Experts of a small language model.
Size: 8 layers, width 192, vocabulary 24681.
Below are experts of layer 3 (counted from 0) of a mixture-of-experts language model. Rows are named router (the router's row for the expert), up (a neuron's input weights, with its number) and show model dimensions 96-191. Each number is 128 + 24 x the weight over its row's rms, rounded and kept within 0 to 255. Numbers have three digits each.
Before each expert's rows: "comes after" lists some tokens at least twice as common just before its tokens as in all text. This comes from a sample of Wikipedia text that the model never trained on. Tokens count by the router's weight.

# expert 34
comes after: " ", ", ", " (", "| ", " | ", " in "
router:140117123126160118127110095145122140144107131134109111119166146157117162169112112124053115137109125122140123127087119166134143112147115120110136146119117123174136140132146119119122138075153163128095110124147158135114150138132149188105136142074123151132124101132124123156100147132111122151
up8:148109151138139117128070135107146114156107144165152112133127152154086126084144132147098112134148133126136114130112133100131097100123130151117113125128100106114124122159094075097129146163110122127144128153184146135103138105145129100102142126116139108127141114120082116134076172161143126114
up9:160156105103074167125137091145142102114096173070164143122112124128166122156111123115115134131202134076145114135085129127131130122088139088087125129131161167114122148112175138093123144111111108117123087132106125113145120174129164140131148095129072157122117154093162169117126148163141112159
up10:095098156085131149091137139142159126157152122128121149117117119151165104131129144175145131130181118159119157115158171146139091188128135084096105095123163142167126157122137113124096115118164134109133137106144111143082139129067115130121114101113146175128117099124115150145136090112122084157
up11:152118151065124094111128140128121117165134099138171114121127102128172126170135115133119133119108096126078127150120135195147134134133137117125118112130147146156113133127106141134127129145131139125145140081115130133064123126144149136121168127102116133167146112141136149150159113135168159099
up12:165134115140160114115097119147180130098140141133127095143089171133143156129193093092099061099143144121142139098098125154106131153106134127153121139120138125123138102105110129146111129127095188074144118109145141143125137138117136131107118096174144136115119147096155133135146091141117120108
up13:145099123134134121090079104124120112131164150152148150147108126163077114112113121176124102089155124121123129200095133151149139151155106149097116132123122060140138123149101145099115139127151130128123155177128156118093141146134129151132115125109133169122110100127098126084170108118147128135
up14:086097120160151117099122098124122177077118118124141126101160085158149142158102182132161130142119106176117152100142077127114127113151183081153106115141093141157142160123098117124130116138123098147133141093133103138134090112131125125140138109143115128152130070125168131127165184136108161084

# expert 24
comes after: " | ", ".", "; ", ",", "–", "0"
router:157133131136135122112143117153118156128102135119095096064183123137145147097142116142121113142126156090110117133132086098163101145168108092089123148117165162108141200140150163095085163129195142131079147121134155106117125103118111117096163133121085140128122137141123090128146066156135131124
up8:136128098113130110186138134101096120147169101152124152136121119116121129162104110122107110123180163147159119082139180128085133091114163133149155129160090104118105110112096129108139137176154091158125133149147105166093101122116176118134117116109132116105128117116050167127088142108154080127
up9:112153127126128157134116101177101166163087114132123135136124164106137095139119174106141130123131117121088148155142096109120094146175121089123106108103155138135090119133106151120127150183160127145133127132112151094123132126147114129178124060122094169133149151105097116147104143117162106139
up10:123107111110110117116134136131131160158146123112128171121177109153124127100141102141142126096126128049104108125165144135141133183151120101113153091127127153143140181140154121134102098129159153107148134180061167096091162133138124123136161147124128108128114138120131099142145101122155144154
up11:154126170103144090103173141115155109141104123145114128129115129115120133119157143145132118165080147139128059143113094142119110067122093120108146130168110104144130115151153118106121104159136169097149112113107112164111125088126143134131112139100132163144134124128111165118127089075107113081
up12:141091114155108038084122121138127140130117097144108094117156157130102136112126123136130094138094126164098104135082103167151115089131120084144149116158141137128167157144158135142100158109153118113103117174132166120140118124125108146131139141085150081137128101173133110132118120141159085127
up13:130148127108120179117136176159163144100145133130165109129123130149088136147132137127138107131143126127146126114075144111132127113119105116157162113106122134105158119131165135123116116111091105097125118113127116125125128104126061102132161147133163123154136121108158138142147114138116144125
up14:115123081115119120109130143129142100106149131130144093139110137137096133149156126155116130115098155114129142130091132095164127161079150111116127159128133105105122088141188151187091136106128145123136129137097112124128183112130115132120116116130069125154125119118180177146160138123136111151

# expert 12
comes after: "–", "1", "2", " ", "-", "/"
router:127149125090120153110123074115107130149121151104118117105152135147099123123139109162117114122124131096097109133128118086146111148154133141135139146110162167114136174119157129120123123108146116120115088119131138112132127091136137083110132127087073110086151140133115128145138110141170149121
up8:122087107090115129173110120124120142095131120115094147122123158160130120133128128135102130120091112133097167116108157139134126154174121115147157137123130110104075142150143171163149117120121135130104116104045106104135151128145165133105137115113109146105163100100122161083112160157134106172
up9:101140077143096191175150115118126152122136126138137118128106110053105117125146110118100115100125160105111134089138119128136117119121130102128095121142125176127137111130104125159123142081103153109141110130162086099116136121081145107126074138110123179134187080127122120121118127107114096088
up10:121134115111100139152152149153156108137121143090125138119126123126150171172129142135137147079157139099117087152140181107142098140144139153133091132137109132147117134127156118122123139119138063150176090101125159151140107139153103134134097118122072167119109142137142188144098100114106107140
up11:147139108096132142109150161129154097102108080163149088098090129175114144147132136154154137151144118121130074158179129128143170116140125152123124141146122137140129119107141142137124156156150116149150089060152138066126130099138124116132099094109160146131164178139105143119133127094107102126
up12:121116125137122156157136101092138182129110133132110146160189100139126098092142127159112146097095101185131131147148143152149113122161135153138162104153119112129124120094136131074130162137130163094103123171147160126124134094140072140152133116141101093159142117124128081090118170137140066133
up13:141158095153126150150145125137109148139141121102102140090115163140154183143162123111140134132099158075106131138200129187125116128147164132092083156124129109131116104161161164139137170119132159162142110149140107117111084159127165156139176141137117083125162131114162129165125140122158091125
up14:105114060129128069152115141149126155134108123190123150121107121146099105099143136146148073117141118104151111141126138138108111139138164114139109138100132116130148101136091168150131179149100121130149117133104118097142127125112150140103105172150128148119186117126067135128133151157119107170

# expert 11
comes after: "\n", "\n\n", "| ", ".", "==", "==="
router:144150128091125102135140151119131140108111147092120132118138108152146197124175130131118161123121118108120135095102145109119108097140102109126124143129116114136131134133133153132163120051152135153125126137152121145111135111100133105129119124087093107160080117136126139121131129130116144181
up8:137100154150145166118132141125158126159112147122116130110136153152112106092094118192122104151082097138175133123106165085150147163135172131162190113137151127156126126126161123121140138156121119144102111112117149121121126127132130133118178073102128137093150155138111118088176158113140139125
up9:148096131145125137161114139120157095123090102153143127116145142169123133145165132152129118115138159090148167128111132132116167082101145141138157138119138147138148160142165140104129153104075102147179095150107085113164123109119088105180131132105136142157154133102137112155114129177166104127
up10:066134093124151141145117150133135164132134119140102161135162111122134119116145127113112090069122115114124137100141109135110082116127160140154072115101142105157129151115115114100137097153136175102128134136166092170118103123124134121130109141169164169129077108136129093150156116100112086114
up11:123123122106119088151119106103163121108129112126135094162132107147141152125144162127129113102141069107136132115123084177101173055104133150132118115121143123116113115089127097102139087125121138106145090115145130112090115075139130133138130131122112090159174148137114136090120166156152105146
up12:143135136066124119157114152101137162152106147173111147166104088131151091122159079144165129125113135090114133137129120123147140096118139128122153153142138123140107099131139146194103181148130142157118143167142150104102125134124117107106114137163110141119103126126087137132172129133107086145
up13:136116153147123122128156125108117105134094125114144130121114156183182099137173139124116119098123094143102107137109096110114129123133115181112146102078106141084120112077142127102146133149117109127129119171145095119127138114102125133162086170166119116175139174133124149115131111119131101130
up14:107132070073156102160120135137148129160141088113077124136127082152116133107109109111116143097129141144131121104136141161099158129104132125119124123116127104189106128125112119163126147143127168103145124112136132128146145106086145112150113166136170098131111162094154130163129128123117085135

# expert 30
comes after: "1", "2", " U.", " more", " most", ") is a"
router:134147117118158107128125143094117128123108125099133128093117136164114141095120123158078112090149148111134126122154117098128070160155086100088102172082188095151132135110148141137125132122166100124117155088154135163123132133123144102136114142049123115125117139103122169119121107137134127127
up8:147093119138126143136160136166161148118116112151123130134121115152146085094118132158149102149107156171107094135096149157091142189184144143154165165124134134137139128146094148175127133150150154068133170101131125122150140124143152110149115110137124151126103147138120087130120125157134148132
up9:110097146168156112124118157127118130124169132109086129106080151119102088159133143137092124126111110128145140145120081134114129145134143161110109111134171117131109128140163133126115123115085158085141143134101115147094092125126146141181152129147083079168132185106140178152114175132135092158
up10:112137102121148122113090155152114089139131132129127104124160113143152126181129147119126143120219119136143138107144178137094116081124116111080164105108100129118099178124121116125106123109145111123115105060154118183083115119077131105143128114102119125119081145153126139151125109146106147122
up11:122131126105106134136120092087114112131127116156096132147088101141132118141100168114117104129114122143074097147157122118138126124152099128144069112157106112167178147115102131166113095112109136144098111132132142143127133137090140136140135108093154088154117176127098121146130146108126148106
up12:141126101100098085160098151122070177107074141144137104135088101110139154119095122116124123161106170169176136163141153149131124106094176116105138078105145157151111112156141123119166134138142163105091153161077104184146144121187120143144109159150103104130128119114174119129123093150113148120
up13:115151129107164070121102138112138098123147139105140073155102134154158150161144125107089123138143185126177123148118085116126090102147128130125087114126100105130145142114143154158148091144123151107119146106137118156134103108126131112106128127114132109157071175099169103113124121162127102084
up14:111118102161083100130115111155154119134115111120092103115164132137154176130139119130126140117162128103154083130126110099079106105081148116162157146159113156151146114117130125142154221163113080112137181134092107098138108101127091108155147126146105111117145146058109114109064133142080135133

# expert 40
comes after: "\n", "| ", "|", "3", "4", "5"
router:142167139097138110103127096131129126139138147060129109135150120177143158117163115125120147144128112122114147137134108087103082144124118097134139134124127092138092150191155161119131130075144153110124116115162136110112119111121112131088127137106101128116115123159112112173111117135144158171
up8:151147106152133104132147132140122109128129109114131097143112129120112190144094084106100169141125143140122080110137109128174134135123179080081166149081114120142175127095150119130106139151157129138105164177142152119102139144138142141129135123169166139104093143099145177112103105116128184113
up9:128136108133185096148170116109115126101125177117125125106134163156115090092132114131158152108116110125104136110137144120129129103120134170144121152169119167142150127150155132118130139118107125078131159126146153144118142139165086097150143099157088118128103136087141093107138086136101148158
up10:115122100121127115128147115103153136088176134149111099114088151090128114112148125169108112108137117118145140118156128115136127104127102122130076082085077131142155109120161115118103136148112209134134100102147131144143136115139123140106133183124116161096157191163110099112136093080106119102
up11:116139159094146126137146150079149136160115150100142103120135164126145135103092112131098134144154109088139087111145158138175108144145113153139154129122137134141119110102145129127099143109192115109170083178141130154117091124104135116084145127129119148165132089151091114136104141088099120122
up12:150097117108122126123102118102164133118162124120122135155136099091110105142115147162136127169132103091122137145134143110172109117108111135121143118127143137143149147134154108141125126148155140087153114163114153133126155148142152082153140146124101100119066125130145110150094183107137128130
up13:160140104138128106156156109128109062103168124168130088105064137169082159109100159071167103108133122128120108163139115144131098070088136120131114140117118135123134146147122163082176121140124120115147123113127160122132128097166128137100096135162100101091146090136154168129122133146111132075
up14:151109105162155106103084139152068149102138127097096121122138095159107114114144135168146129127138098105155129125133122111107126139120149095171094168121115121169114144158141130126114143123156123076131137136132105124090114136107128098146141097132105139115125109103117092126110121151075089143

# expert 6
comes after: ".", ",", ":", " that", ").", ";"
router:146147141113176141130133114146143162117097126099106121093167140143149181101170120142103119138125118065113139082130172124153135102116131104099137142123128139090141181137156129111126135084157160109106142088128150099129108117103149147095157151117067147154106126151085134134101126127123110146
up8:138160137150121158139091151108145116140137134107141119136137113151115139092122129165123134115080111135150147137134154125172140090138136145109167161129120089134141104152150164123116104112069190156128113150147108148115160092170136094110129150102133151173149116121149106138147161133131140110
up9:172138108142125141130103112136144122143144154107114083104086107108098117098156145101148142070163153112145125146159118138139120131126157170105135115121108146152111157126132129150157116111091059108114120168169157116081143107138139112133133144095136132142163113147144140117113090129125140107
up10:105129183114100130103102151129149149155177119139124140193076150111094133079137154131159137112126146114078111105100109136163117135122120106151106129144124137084099104144135157111126131172153091082114106120118138113133119115145121143157145124126127112052085086104141120148145107156174089133
up11:081128142090137177124097131094135097136118136111144129111150100087107115130135081153129143073105109088117109151154130139085123127108129180124145130135162130176105145132128138075121126166126131125147099167123161105131100122137097130106103107093083152118138090117101116133155134122135148134
up12:180083124149121125102128108116123136120144093158084125110080153099144128105141145142128089093073183191133121114106130108126167150134142106110135137099127099172122155128151146136121136154123156129116157200152125122136146127163147114121138124102113163132080144118094142093124129104143128144
up13:135152127133147100175111132125131115157121089127093145156076071117144114100117124156160101120128094138141130182123106170074122114132095120127073142101166106091117115111105131109145133134140114122122111125129174160132156084075102120178099116110141110136114140105145118152159133172150121159
up14:117140083135144154139147113133124164119126094108155141114126099124122116126108116132139092117207111172137122104147127139126119128136112110084107148141124152115156121109117127117106157126106045093138102123139106148186078125099127127118118179147136132141124062138131108132118115120104111114

# expert 26
comes after: "\n\n", ".", " The", "==", "The", "==="
router:132134118128147117163110128093112169108126137090138103123130089163132157095161123139147139101147133077111131095124160075098126082107094107130144167108146127099145156103119167114142127096128130149103198131117126186115168115119132107118130096167063148159104139082109152127116148123137106111
up8:111176121124147102143104130088154069132180115127157068138158106132139116102139106191161127153094145133143132097158132143102097115113063163117123135122083154093052157125119170113124126139133149142129149112158162134142137133107122126150110120132140163105111118121130119109111090131125159175
up9:118143128131101106129148075092142063143102138114118111107108126122133136136136131114128120138115078121041157114124110091102107124115141147085115123138138118112163149097133098136130165159116134106105118160137108100114099141098074110140153121116118112087146141147157206120119120131133093152
up10:073106158130140083154089123164204120146123184130127136120142133157142117107133132125102146144197106126139147164100133144106110127154167120095152107107062140100129129116137128091130161099129100127137085125171118166109123136120143118149132153145157103142140170118130142166127131148114129133
up11:134151144095146139162131105136128117121127123100125122126103102179132139141144155182124121098177152129145163137137108132125132124105158138149098110168090063082123125117082105139128114133150119119120139143128116108122142114143144127163140120122122179140110111115118088158123127130151099097
up12:144123101107071157107170105109149177149149091121118127143110110132121155134168072160134070142124116121153138084127139155061131152080137169176134110147128138153133158149126144161093107164159127157167099128133162126135118140115119096115160085131119116152119154126141149118117136127109160135
up13:111110121130124107145125137084097084112122132128115147179082124154132175116140150130126122109185147133117096124125120131107143096124131103103168109058117149125133117116082131126132156134109107100120154131130104144159136090161108145133119145130095132135108137162104159137156095089116137109
up14:078141101094115081133103127121108141119138142150118141068107103133100105143136133131150129099143142107166133134148102090121134157148151088093119154126115153145119168134115119149129152140113090177110092163187098132139127146137107115123080099121116156108160154152112161142124092116115121154